Below are experts of layer 6 (counted from 0) of a mixture-of-experts language model. Rows are named router (the router's row for the expert) and show model dimensions 0-95. Each number is 128 + 24 x the weight over its row's rms, rounded and kept within 0 to 255. Numbers have three digits each.
Before each expert's rows: "mostly gets" lists some tokens that are sent to it at least half of the time. This comes from a sample of Wikipedia text that the model never trained on.

# expert 25
mostly gets: " (", "(", " re", "\\", "[", " al"
router:164107125116144140123143116143110141166178113113143159123158101155135082158090109131125110129124128095137132172149142159137121133132149149102118119093133135136113093108169141097122171126086111123114125105099141085151099168119164088156111118144095109099105133089113109142097065145121104109

# expert 132
mostly gets: " South", " North", "|---", " New", "--", "@"
router:144086120112141149077162119123102094136140114116139144119131135136139119128128095182109111067119116106136147146154127160102090164158151153126121122113121134144109120120167154106152099157124100119084147117122127084128132159112143121172101146142111093091134096091157122165100096182131127140

# expert 101
mostly gets: " about", " to", " into", " over", " through", " including"
router:141103145099141126082161123151142079149155100112142131119162107151162092120097100136116129129111099103131157120154112146112108156150122136091103111088099154155095097082140137124134144141109091113113156110101129081163117167145160088133103123141130120100100108109163100111105109140126096092

# expert 33
mostly gets: " ev", " pe", "ov", " m"
router:139091100107138141125154092125092101139124118109136148148157121170157099156123112124121108115101095126150138156144100152126125117159157127128104090102083153138096131148144149093173175163114126111137152108123160136142110116110149123133146143180110078114121123121168080160108126123114067129

# expert 104
mostly gets: "40", "50", "30", "70", "60", "41"
router:121083140084154139099133130157123112150163113103154138099147080149162106146123129141121125103139115103149137166156086138122124139155132157112120082128117145174071111132167148114182145145114114118105108105109121102129104154130120091129103136162113086108115110077134117158098090120140117132

# expert 130
mostly gets: " Br", " Pr", " M", " Gu", " Z", " Or"
router:132100083103124138092139099152131095147160135107146169143189099144153095160133100135112115118112124101164146166162107141137120124143160158125115137091092135122088123121140148118175158172082141142101118107111156108147118126095136132146125129166119095116127088104155118140101102141132092116

# expert 125
mostly gets: " prov", "′", " s", "]", " bec"
router:135109136109165123124133117143092096131156084083143155111130124173144113119111134125103133121115119128120152148168087160118118169160175123111106099107101133160092136142129138134178144167073127107133093106116154088155099142111149138145140120175106100124134103122150080151101139154118106135

# expert 168
mostly gets: "_", "!", "^", "{", " ="
router:126128147095154165119154097140102129149152114112143165124153103131163127169099123120101115133137131096162141167136077150124123150142135154093100093082139159158119114077156149101158194136102102113124111095123141123148110160108144122152114118154120121112090120104153100139108104132134088147

# expert 74
mostly gets: " o", " pro", " ro", " up", " inter", " Pro"
router:136078115114165141082153097123135140153139110112125143125171104126178070183112122134109100129101087112163153135145122181118142161162151161081102123127126146138136112114170132100135143153112117111147128097117121099134096147111155116127126150176126118139099102103140139124123117162115100135

# expert 160
mostly gets: " includ", "clud", " serv", " mov", " play", " rele"
router:173089092123122134121182101121130110155153066112123139134125120138148123145110115147111090116094125108160133168135127129123132135142135132110102094107113146133103105109146137119139133141113071079121139100107131107164082151085135092155112139179121078111102090123140118142129117128102113085

# expert 75
mostly gets: " two", " three", " new", " their", " other", " its"
router:126089132104143191122169136165130122153133080134125136105145101133180118144118088132116109090111094103149157150163095140091109166159123130102122104115103166159112117083128135113139149162110121111105114111095134108139115143132172113121115150128101091098110123103139116164082113134116111114

# expert 167
mostly gets: "ious", "ical", "ular", "ional", "ational", "ural"
router:113127128079134193107150115160126099145155085122134138124138108134145113165100117121117081098109088125148138164166105129112112174134129140077110097126112171156079105116133128101120147165124113093133128100101157111143107149119166124118109138147107108123106134093171126165093124131128119123

# expert 188
mostly gets: "ad", "olog", " stud", " ac"
router:153143122071155115135141116151103094152151104106157129088121123154149097151089100158132136125129099119149135118170120156102124154131092154137095092091124154147123133094139133106138149125131105111131153106106133109173106143097153111142107134193115087117104147084150133148102114161110090146

# expert 136
mostly gets: " n", " sp", " kn", " fl", " st", " N"
router:115113131109183134120136085149106126157144098084117122135160106138151112139129120138123111106101102130152184147136128134127122111131165164128113109107111156177103116119151115114137149180078093125122140101094155114159120161115163093128116129145090070120114111108148098129102106136118102084

# expert 4
mostly gets: "The", "=", " The", " an", " a", " the"
router:129127102111156159111159122143099143145140082097138131083174122150127111134117084152129101123126119118143160147139111168122103155141160151092119122109123175155094116111158151087154176170104101100100128112102169116170125132115165138168116150137115118113128128116140116141093127165130094104

# expert 152
mostly gets: ".\n\n", ".\"", ".\n", ").", ".", "===\n"
router:142123126135147138116126111150118078130127131104146150098133099162155095137081100130101102131133099106134176146159118123139136135155165139111102098085122154147104106116163142140130143130132110098083127077089123110154087156104148101140088143138099093096085114111134101141088101146101105119

# expert 105
mostly gets: ");", ";", " |"
router:125131105124164151092163132131092119134155133125134142115139104169167108143138130153107105122121100116149155145160105167115114167148135155120089086105113137135099101089162139122160134149110077125136114118137173111166094159120161080153090122134110117108089104102148136168089119139120120107

# expert 40
mostly gets: "^", ">", "~", "\\", "{", "_"
router:143098110119151154080140110141097128175181106103131121096140085145171119151095116147095120116132106079158126158146121135131129137148162146110109096110144150156098141125181141121173146138102109092106114093107128114131136143115143095131110125144128105097086109108133106145087111150122082128

# expert 122
mostly gets: " between", " from", " through", " during", " of", " in"
router:118099149103122145123179097177113119149147078117134145100150102132165101126089104135114121124088109110156161132152118129110125148141155138121109127102114150151128103096150126108127184183093095108097166120100142095151109145125158094142100126150122107103121128115168103126104089128147125095

# expert 149
mostly gets: "son", "ley", " John", "ton"
router:145105123106146164119154126181124090141160113117147162138135113117182115141099101145123110126151128111133143162165114149110126175130101159118086119096095159153116102139149157114169122149118095080121121133099122128170116176099141103141098108170095090102115109112149115153123111142120113129

# expert 68
mostly gets: " John", "ober", " Jo", " Ed", " Bar", " Jan"
router:138101113089128137102123108142113101120126138120127151109145097134163097157109109137098111099151100106124152155140112163099100121143129181123106130106100162164111094145177164101166133126101094111073127121118151125176108160106146130138095131159115086111112118126163120141093112165094111115

# expert 150
mostly gets: " The", "The", " the"
router:162120122121175177113117133152097114159134098099156154106151129129156119144105105135110091101140127127130146138153084179105099155152149163123119094125103165149094105116144162086140169172114120118093123118094136125172099141118138124159116123142107123103127116106153138149120111174138094097

# expert 67
mostly gets: "er", "on", "erman"
router:137080130092149149105127130149119081119144152117131122132152113141149120171089106153134106126156100104136173161147099136124135157131110129095085100125065157148120092138144144120134159151127110093111137143097116101139101147092160129101108138156114098114098107119178115151121115182106116108

# expert 141
mostly gets: "i", "ai", " Sc"
router:162122114105156131115131132140119090158155122098164131107141131187150115161138090149126130093123110104143139146150096162115127159156118120132115118100102148145112099131170141110166145144104114110097120136113170111188134118112157120140115116147099123103085095097115097113121095182089096111

# expert 94
mostly gets: " acc", " rec", "cc", " S", " Th"
router:141135112131174150098139094151119095177183140081122149108145101116143123161142106130118090139108116133154145172165124155111137129133159157128099105114082134149115130106167158120144159159119107119097123116092159122152136169116147136130117154144117102111103101106148094144087093158133101118

# expert 54
mostly gets: " w", " s", " bec", " n", " m", " res"
router:134124104119164115103150092151090098162163080083128158096160111163158101125118119128136111125093110099126155149149098138117122125152166127131089115101100124173102139122133161123153139185090109111152118106108163113139112143114170101148139153135091097118120101128145103150109112139123104104

# expert 50
mostly gets: "ag", " ag", "oun", " man", " Comm"
router:155112107108135111145152109150107099132160101111114148134166123137149101152097106141143106121119102132155135180154108121127119125131113133125130069114093184116111135109136138063137152143136092111090138115085137121148106145098157107136104155189126108120105125102166100133128093127113076125

# expert 100
mostly gets: " =\n\n", " first", "===\n\n"
router:155101119113138181100135127144139114169140086116152142115160089163135129131114099152092123109126128097145176149134143141085090154145174153099126095111118133185139108122142130110183151145111125117097119127113130111141119158083154110170098156147110124113114132119161103166117095141124111128

# expert 127
mostly gets: " con", " dis", " sub", " Con", " pre", " trans"
router:146091127131136132100145131156100134162164115129129137096158081113154087179141076140100108119142092119142110126144129165105117171163172139132118089120116121126085113111169149124127134175114106095126133127124144124134115148120155091158118148173098091109107093111135119139122084156140111139

# expert 170
mostly gets: " Ar", " ar", " am", " Bar", " Al", " Car"
router:150101126088148116098124121141113092121129128117137132134186115162155085168125112121117092110136093109138141157160096183123102126152135141111084118121119125143097124150142161101176138138090122126105151104120141124144098128130147144137111138193112109110117103102141112163100127174115074116

# expert 159
mostly gets: " Z", "Z", " K", " J", " Q"
router:121123102070150172108146090151135110155165138109143166112136089130152110151137098121110081132143113098142168165145105183123112124144133145121108110081098132148118129102151141104156131157085104106093123112116171112145130157127163124139118111129115090115101101118160112141087114117111102110

# expert 128
mostly gets: "ai", "i", "ie", "ae", "au"
router:156108094091127147116155126153111073151150125124153150107150120156164132180099099159137116097131098085122145148148119144116130173162127128095101121099097165131119119124134154137130160156103107091133113125125157118191115139092164130124094101123084121113113102081126108119130110136118108139

# expert 26
mostly gets: "#", "[", " ro", "–", "(", "^"
router:172063147110152157084128130127070117152145115103139134085153104142133071153115124119098122111119109093164135142168117112117137152141172140104121085115114132139113118110167131117130150138107108129135129097107121117140129155120150110181097158136116124097110119089154085153103107134107114115

# expert 174
mostly gets: " im", " st", " U", " S", " s", " sy"
router:121120111114182124109141105131106122164153121072101153121153121156138123139125111130094095133133122123118150158138105170131122138151160142140119076104090138174120141095144143105143129172099107129114124109114133085138121154104165133158123153153111096107131104104160099143100072167110092100

# expert 96
mostly gets: " Ind", "uss", "ric"
router:181094118087150131119121101131115096148156140097130169133148117135133090144096101136129132104132101127126125169173120157108126141133148144133124107101115147131065108096132147109155152153139132100124105120106174122166085167092142120158124097166113112090111116092175106155122125137106137128

# expert 79
mostly gets: " work", " film", " school", " record", " team", "chool"
router:141116132127173129105173109146116115139152060104136158126163109142161131146102121147106078130088126094186144169121107136102120167170119172130085110107108159145124098121165128113125142132113111124128136105113144114143110140127141100134134137150123087106101115103160090163116093146119127135

# expert 21
mostly gets: " film", "iew", "bum", " work", "ook", "ilm"
router:130105122098158160102177108139130117162157065107134135112175124152139125138109095150125096115099116076168132162136097157133120159138127146131103107110107162115122126149174136108150130135108120095110133113113139128152107146084156133125126135151121091089115124091157079156093098115124122154

# expert 56
mostly gets: " art", " ret", "et", " bet", "let"
router:148113123108163158093153095173121114136164127129142133115132103142155123147102115141127079099119088107164116131146113120082102136110105150130063103109123159169095141147137149096117129149132094117107126111104137079154120122101130106129105127143109098104106131102149118154135081171096087133

# expert 19
mostly gets: " this", " the", " This", "The", " that", " The"
router:138112117114169139119150115179099120170142071091127141088143138141160125126110113134101096102124099108137163146161097163135119166167160150106124094116123158159111115116143163097141166151118103104101123126100150125146120141133152132143114148124108104098101133085154126146105130153132086081

# expert 7
mostly gets: "*", ").", ".", "#", "?", " ="
router:139083112131155147093157137145111097136150125107151165099133129146147109135076106157098112110136092103145149155133111144134098152169149143115115070089146154151130125114158123134138130161134111105082106124110122118143116184085170085157116120135107118095107117095141104135112115155121090119

# expert 116
mostly gets: "ican", "ball", "ian"
router:174111127083144163129129110153119087135170104111132157129125106161157128148130122146113127099129110113133155163157111144095128148128115157109113095097080165138086096106135129125123144156108124074137114123109163134182106155086157102140120106176138091101126129094132110170117123133122135137

# expert 183
mostly gets: " g", " Ind", " ind", " con", " cont", " th"
router:145112116080133146109157112135112124171143094107134127079115108134168091144139112129120126101116126126141183140155143139120133137175131139117100086129116126141109102109133136111138148158110135101109150113097132120135131129093174089132119146186099094113066133085160111159109118155104085136

# expert 191
mostly gets: " World", " City", " At", " North", " South", " National"
router:132122142131147163113156111170122086153149143108138139141141113115165114149115109153121086091124106108145139157165095160098118192143112165106091113112083157129139132118149154114161133161125129099083124111115141144169122174111144119125117141147121102103105121085155113168103109143161102136

# expert 178
mostly gets: " there", " season", " year", ":", " University", " name"
router:130115115105156147072155098148093116149132107126128138137162095161151129130087091135113099111094112118161170190130121115116122153142140155115077114111127166161133091125127155136123157157113094126141144098102133112150092154121136081138102109151122135108103131091153098154097132152150108130

# expert 143
mostly gets: " R", " B", " T", " Col"
router:162123113094170143116136097165143100156162145102156168104161098130162121134135124128137106112115123115155168147162084153100117121138141157123105095111092117134102118087150149110164150170121109134092114124102153097156125169089128104134108119143105098122111085098149103146106100159122123117

# expert 18
mostly gets: " loc", " us", "rib"
router:160130105114144163089142090119135111142122100106102128123134125136156105135119091135132097111090096088154150165149102116112150128133128129131092107132100163143098114145146131105130119156091122076120156141111156104154095134090156107148109133174123103100103133059132122141097094160103098112

# expert 52
mostly gets: " two", " Ge", " three", " elect", " col", " pe"
router:132079103106148149098165129168128100125126112106153131088158113124129135155152098139092088098116117098155116151149087139105125141131136123100112094113128166127124155123156145113155148160121109116133106115117147121179116123098144086126090149128058085134108091127150107159090127116148105117